From a checkpoint of a small mixture-of-experts model trained on Wikipedia.
Size: 20 layers, width 448, vocabulary 8192, 194M parameters.
Experts: 40 experts in each of 18 layers, 176 dReLU neurons an expert, 2 picks a token, a softmax router.
Training: a variant of SOAP for the experts, 957M tokens, 7301 steps.
Below are experts of layer 10 (counted from 0) of a mixture-of-experts language model. Rows are named router (the router's row for the expert), gate (a neuron's input weights, with its number), up (a neuron's input weights, with its number) and show model dimensions 280-335. Each number is 128 + 24 x the weight over its row's rms, rounded and kept within 0 to 255.
After each expert's rows: a language model's description of what the expert responds to; "gets" lists some tokens that make up at least twice as much of what it gets as of all text. This comes from a sample of Wikipedia text that the model never trained on. Tokens count by the router's weight.

# expert 34
router [ 91 129 126 147 139 129  94 144 160 116 124 118  82 158 135 113 124 155 136 105 164 141 156 116 148 104 122 123 139 123 147 131 146 110 102 114 147 169 121 140 111  71 132 137 125 174 141 109 171 159 116 127  97  87 122 129]
gate4 [147 148 132 117 150 126 117 159 145 141 118 117 133 115  97 117 153 140 116  86 129  79 121 135 103 166 137  67 108 162 125 125  85 131 148 116 130 122 153 140 111 125 115  94  37  98 169 157  77 122 166 117  88 115 132 154]
up4 [ 70 132 111 132 123  96 107 126 134 165 131 109 157 144 105 155 131 164 134 143  95 140 102 154 122 128 116 122  92 142 142 141 118  87 108  82 128 142 167 122 121 141 127 108 115  91 157 150 104  87 155 121 159 176 142 132]
gate5 [154 120 151 130  86  99 129  93 159 151 126 129 112 127 119 171 141  97 133 128 139 112  71 146 120  63 101  66 152 149 116 118 123 122 149 143 150 126  82 146 144  89 126 143  94  97 135 132 149 158 133 118 115 101  96 175]
up5 [133 126 138 161 128 122 114 141 159 168 112 131  94 140 140 175 132 145 140 114 122 155 106 141 100 135 104 153 141 116  94 115 116 119 105 136 132 109 114  98 129 104 150 117 108 138 148 145 113 146 131 111 115 121 146 146]
gate6 [147 114 117 112 132 162 118 124 147 103 135 108 128 145 132 117 136 125 145 124 102 101  88 103 120 125 170 147 143  88 124  82 117 124 147 129  93  91 136 149 115 102  84 119 125 130 118 123 138  82 160 145  86 123 131 109]
up6 [152 121 109 148 130  89 117 126 103 127 143  98 122 142 121 157  90 146 123 125 123 140  96 155 137 126 157  87 125 157 146 153 117 156  97 134 112 163  97 133 117 156 139 111 140 128 108 129 137 129 115  89 117 128 149 153]
gate7 [127 117 146 126  97 153 121  84 148 134 122 158 135 111 134 126 126 102 173 150  67 126 132 151 155  93 128 132 149 119 137 126 152 119  87 126 109  86 167  71 131 130 127 132 141 126 138 138  63 166  97 122  93 126 122 163]
up7 [137 135 105 118 119  86  70  89 123 104 111 137  96 132 112 124 118  89 141 150 148 194 121  90 134  93 133 167 113 145  76 157 131 137 125 128 136 155 114 135  92 127 121 127 137 125 161 100 143 136 136 137 138 167 127 164]
It responds to: Verb endings and auxiliaries
gets: "ed", "ing", "d", " had", " has", "ly"

# expert 15
router [113 176 139 132 116 118 174 151 144 126 137 125 123 111 112 137 115 182 108 125 151 172 135 117 156 156  89 121 141 160 116 103 179 123 121 135 152 114  95 156 137  63 120 110 106 130 104  45 136 112 104  99 107 138 109 132]
gate0 [ 88 114 145  83 125 135 173 148 153 166 124 108 118 103 157 125 159 166 151  92 101 170 102 144 125 173 125 144 147 114  97 101 144 108  95 131 144 182 108 128  76 121 126 155 144 127 140  84 199 120 101 111 163 102 130 128]
up0 [135 161 139 137 117 123 112 183 117 124 136 160 125 119 115 150 158 140 134 110 132 167 158 133 154 147 117 148 142 130 112 103 137 108 161 118 162 129 172  97 114 129 122 151 144 100 157 112 124  88 118 100 131 122 110 151]
gate1 [143 130 168 126 111 136 107  96 106 101 122 127 140 111 155 112 147 155 117 113 110 149 142  97 141 111 170 116 115  93 154 129 154 180 118 162 139 128 129 155  97 150 153 156 138 110 134 100  99 161 102 133 167  85 145 152]
up1 [165 160 145 114 130 128 140 169 143 114 137  85 126 138 131 103 137 128 161 116 132 139 120  92 103 140 148 144 160 114 124 160 138 106 107 168 140 126 152 129 105 151 187 119  87 108 112 129  77 103 132 137 152  97 146 149]
gate2 [122 111 154 102 139 115 164 110 134 124 103 135  83 174 107 147 123 152 159 119 108 161 100 137 126 155 146 123 111 126 116 102 130 137 129 101 159 133 134 116 124 141 128 125  79 130 161 164 130  94 125 164 167 134 140 123]
up2 [159 109 167 157 165 144 147  81 120 114 157 149 121 144 119 145 140 166 146 127 170 108 110 133 104 136 157  76 128 124 137 127 133 136 151 168 130 154 104 143 129 149 100 171 135 101 139  98 140 141 147 133 139 158 117 125]
gate3 [ 91 140 192 125 111 143 120 175  97 170 154 121 133 134 101 134 195 150 107 110 102  91 125 138 123 132  85 124 154 105 122 107 143 100 135 184 126 108 109 118 150 137 140 127 137 113 131 135 138 144  93 100  67 131  96 149]
up3 [ 96 174 130 145 117 147 103 126 116 147  90  99  86 102  94 158 159 145  89 131 136 129 129 110 139 152 112 126  98 120 164 140 126 161 148 155 136  78 122 130 114 151 126 138 129 141 158 165 122 138 124 129 125 105 125 139]
It responds to: Country and region names
gets: "a", "o", " Al", " South", " North", " United"

# expert 9
router [133 158  80 150  92 126 123 102 152 114 134 157 100 167 151 127 167 143 148 132 132 155 115 105 171 167 113 127 143 167 107 134 145 112 124 127 165 176 102 157 103  97 124 104 125 120 122 120 181  82  80 141 146 128 104 115]
gate0 [142 116 138 113 109 117 115 130 142  98 108 124 136 145 115 121 126 128 117 119 144 135 132 121 138 131 108 129 152  90 132 121 122 133 113 129 110 154 109 116 127  96 136  95  99 121 114 129 148  98 124  77  92 150  61 123]
up0 [185 144 137 102 142 150 142 112 125 153 152 104  89  75 104 109  97 147 134 111 122  91  93  93 158 119 135 180  97 115 142 134 117 145 162 129 153 149 116 164 135 122 106 137 103 157 129 131 159 135 112 129 121 120 120 130]
gate1 [129 122 114 149 144 115 118 120 134 100 146 122 134 140 148 158 149 175 132 131 148 177 114 154 142 124  99 128 146 126 115  98  75 125 147 132 165 143 165 149 121 119 114 187 110  89  84 116 104 129 115 127 125 113 124 111]
up1 [128  95 113 137 110 154  87 115 113  88 149 162 140 136 135 102 124 108  99 137 105 116 154 138 197 140 135 155 130 154 136 111 152 113 137 106 140 132 143 130 152 139 117 160 111 135 136 151  71 132 140  95 127 141 129 131]
gate2 [103 114 149  97 129 105 162  94  91 146 123 119 160 138 130 125 147 149 145 121  89 136 148 146 156 143 139 131 103 111 155 141 140 137 119 135 148 111  85  99 124 130 129 125 114  88 102 132 126 117 131  84 125 111 105 128]
up2 [116 112 103  96 102 125 100 103  71 127  94 113 116 101 126 143 147 119 152 145 127 111 123 135 173 148 119 111 138 174 108 161 105  89  86 154 109 154 132 132 111 156 150 135 117 149 125 134 103 130 107 156 141 138 119 102]
gate3 [122 133 135  97 160 145 118 114 147 155 115 140 152  99  73 123 113  72 137 152 129 152 101 127 112  97 141 138  75 124 149 116 109 160 111 127 117 103 104 110 111 111 126 133 120 146 125 115 161 138 168  75  89 122 119 119]
up3 [163 129 134 118 117 138 100 137 131 162 111 147 116  95 137 111 127 151  99  97 147 172 116 124 112 119 130 102 105  85 131 169 145 131 120 123 154 132 149 135 117 132 153 132 167 109 131 136 103 150 177 114 137 155 103 106]
It responds to: Sports teams and leagues
gets: " the", "s", " team", " League", " Team", " USA"

# expert 2
router [124 133 111 141 124 167  79 109 131 154 157 137 110 169 147 148 150 140 118  87 131 141 156 113 117 139 122 166 145 110 157  77 111  91 126  95 127 168 120 147 127 122 142 139 121 145 163 100 130 108 116 155 135 113 139 111]
gate4 [101 134 129 111  64 160 157 155  96 103 112 126 142  97 128 127 137 136 134 135 150 129 112 124 131 187 161 113 154 116 140 125 155 140 132 122 139 166 130 106 150  90 116  99 179 135 182 126 141 151 127 153 112 127  70 155]
up4 [ 91 114 119 138 104 103 140 128 116 178 166 133 160  92 123 133 142 107 123 137 117 111 123  98 164 130 125 139 114  87 153 126 137 148 145 149 112 116  85 146 162 122 147 138 164 126 188 158  87 128  99 136 130 130 130 165]
gate5 [132 108 131 123 127 147 159 165 128 145 100  84 124 152 126 121 132 144 109 185 155 121 140 168 151 102 142 151 105 135 130 127 162 144 117 143 121 118 142 162 123 124 114 126 134 150 114 163 122 127 132 113 159 137 103  90]
up5 [140  95 149 110 140 157 125 108 165 113 160 180 109 116 112 106 145 130 143 121 142 169 137 156 130 137 119 165 175  96 130 141 140 117 143 157 141 100 104 162 116 134 132 120 121 129  99 122 139 106  91 127 108 134 163 126]
gate6 [139  96 115 136 146 120 122 134 139 132 151  93 137 100 130  95 164  88  93 133 170 140 152 121 112 118 116 130  87 119 120 156 128 119 132 122 196  77 111 117  60 106 151 163 124 133 117 102 156 131  98 136 103 110 130 114]
up6 [117 111 133 135 154 103 145 133 169 135 148 106 158 123 105 129 104 118 105 110 138  92 104  71 165 175  97 140 114 107 143 108 103  97 162 142 169 100 126  96 140 117 134 152 118 147 133 106 104 163  94 142  97 135 146 116]
gate7 [119 120 117 124 174 138 125 137 136 135 144 133 146 154 135 135 120 123 137 123  93 164  85 172  91 114  83 125 117 103 158 133 113 132 169 135 151 123 142 130  89 125 139 119 118 147 162  65 165 133  80  97  81 125 122 145]
up7 [155 121 117 109 171 191 115 115 149 167  78 148 105 151 131 116 121 131 153 114 116 134 111 161 149 110  64 149 137 113 164 174 130 141 100 136 108 135 107 108 123 128 119 112 112  98 117 137 136 119 132 108 101 160 111  85]
It responds to: Adjective/agent word endings
gets: "\"", "ive", "al", "ist", "ct", "er"

# expert 36
router [103 106 130 150 165 163 148 118 142  93 105 159  92 141 116 132  99 118 103 119 108 152 128 101 148 122 109  97 124 143  86 119 139 126 139 158 138 125 121 157 104 102 113 123 134 135 130  90 139 106  95 130 141 120  77 154]
gate4 [107 171  98  91  98 135 138 148 158 156 126 153 102 101 108 127 154 157 118  60  85 130 116 160 135 140 127 157 148 140 135 148 146 165 113 146 166 120 142  91 147 133 116 148 125 110 131 129 131 107 108 121 135 117 142 101]
up4 [107 138 126 172 133 118 140  99 141 163 121 117 108 117 142 133 140 115 133  94  98  96 168 148 166 142 144 135 122 161 114 135 161 116 117 113  80 113 116 102 152 135 140 133 115 144 103 109 147 103 120  55 118 136 166 138]
gate5 [145 109  83 127 119  86 103  96 126 116 124  63 114 123 155 101 140  85 143 138 168 119 119 136 128 137  98 149 112 153 134 142 161 117 123 109 111 143  96 154  82 138  70 128 131 132 121 121  89 128 164 186 126 179 161 155]
up5 [ 80 135 142 115 111 162 123 169 152 137 154  97 121 147 186 145 110 146  89 150 155  85 137  95 140 120 123 186  95 107 109 146 104 128 120 113  72 119 175 125 170 106 105 142 129 107 133 142 113 144 103 111 135 151 119 131]
gate6 [109 117 109 128 126 117 124 114  85 142 119 112 103  92 114 143 142 158 174  95 123 121  81 115 135 136 105 106 110 143 123 117 142 141 152 150 107 164 138 123 130 149 140 142 144 111 139 137 109 127 144 136 121  99 127 122]
up6 [139 132  85 140 188 142 110 112 152  88 105 109 137 101 121 122  95 157 110 113  99 140 131 133 175 197 127 109 127 114 144 153 116 118 158 114 127 143 123 136 142  99 101 123 113 133  95  80  90  82  80 147 153 115 103 168]
gate7 [101 116 127  57 125 143  78  88 164 101 123 147 148 161 129 141 139 136 107 150 102 130  80 142 115 149 132  91 108 151 134 112 102 134 175 113 164 139 128 137 100 103 164 128 112 141 112 118 110 123 133 112 131 119 118 120]
up7 [101 141 176 128 150 103 126 125 126 140 156 107 140 116 132  96 142 125 160 131  99 166  80 120 138 186 125 119 113 133  74 131 105 104 124 157  83 119 148 110 114 161 131 102 111  82 129 126 104 118 151 126 100 133 155  91]
It responds to: Word-initial capitals in lists
gets: " C", " R", " W", " L", " St", " E"

# expert 3
router [ 97 128 132 107 120 133 125 133 137  71 124 125 139 119 103 136 114 157 128 115 159 155 155 141 151 150  87 115 160 146 159  90 148 124 102 134 137 162  86 103  91 126 152 122 138 191 127 123 134  87  93  76 128  98 161 122]
gate4 [137 144 130 111  82  77 110 137 131 112 131 129 122 135 121 120 133 105 133 142 123 114 140 136 163  96 121 148  74  51 159 147 132 137  77 100  85 115  87 148 155 140  84 150 179 120  87 162 139 156 128 146 124 141 124 121]
up4 [155 134 125 139 114 150 155 129 159 181 106 127 105 143 122  96 110 122 104 146 105 136 109 155 126  89 132  83 163 100 132 129 106 120 109  99  75 132 146 117 162 124  93 125 119 148 137 120 128 133 134 124 108 126 166 112]
gate5 [117 143 114 130 111 115 116 143 131 131 127 118 116 105  53  84  87 117 173 112  95 114 134 134 139 137 117 172 139  99 123 135 143  88 144 145 121 127 125 154 102 179 158 126 148 164  91 187 162 147 107 117 135 142 122 142]
up5 [112 137 167 131 110 113 122 101 121  98 123 106 141 146 122 156 120 125 144 120 142 130 132  87 127 113  89 150 123  97 144 118 146  99  86 105  83 153 130 116 114 127 138 133 144 196 122 140 160 118  84 112 129 121 155 165]
gate6 [149 105  97 166 120  97 121 107 115 130  97  74 125 148 120  88 126 159 103 162 126 143 130 162 154 152 159 122 118 150 167 132 113 147 162 131 131 138 136 125 148 126 128 104 131 137 124 156 155 154 148 121 138 128 120 150]
up6 [117 162 104 159 150 121 132 108 140 126 145 122 116 138 125  99 161 154 105 120 114 156  75 127 147 127 122 144 146 143 143 104 106 123 130 137 161 138 167 127 128 133 157 152 165 169  91 162 165  94 142 155 156 121  95 112]
gate7 [125 110 118 148 120 129 133 156 160 104 149 120 106 128 156 132 110 146  98 131 117 151 123 143  85 138 172 130 109 136 140 130 116  47 136 140 125 193 145 107 110 130 137 127 137  93 132 110 133  96  83 134 128 128 109 172]
up7 [130 125 124 136  66  93 166 123 162 116 150 155 118 134 152 126 108 136  93 111 129 117 123 145 115 141 150 181 144 131 137  97 123 121 113 139 110 164 154 122 139 127 138 131 118 154  92 104 127 132  97 113 159 105 149 150]
It responds to: Opening quotes and brackets
gets: " (", " \"", "'", " I", " so", " '"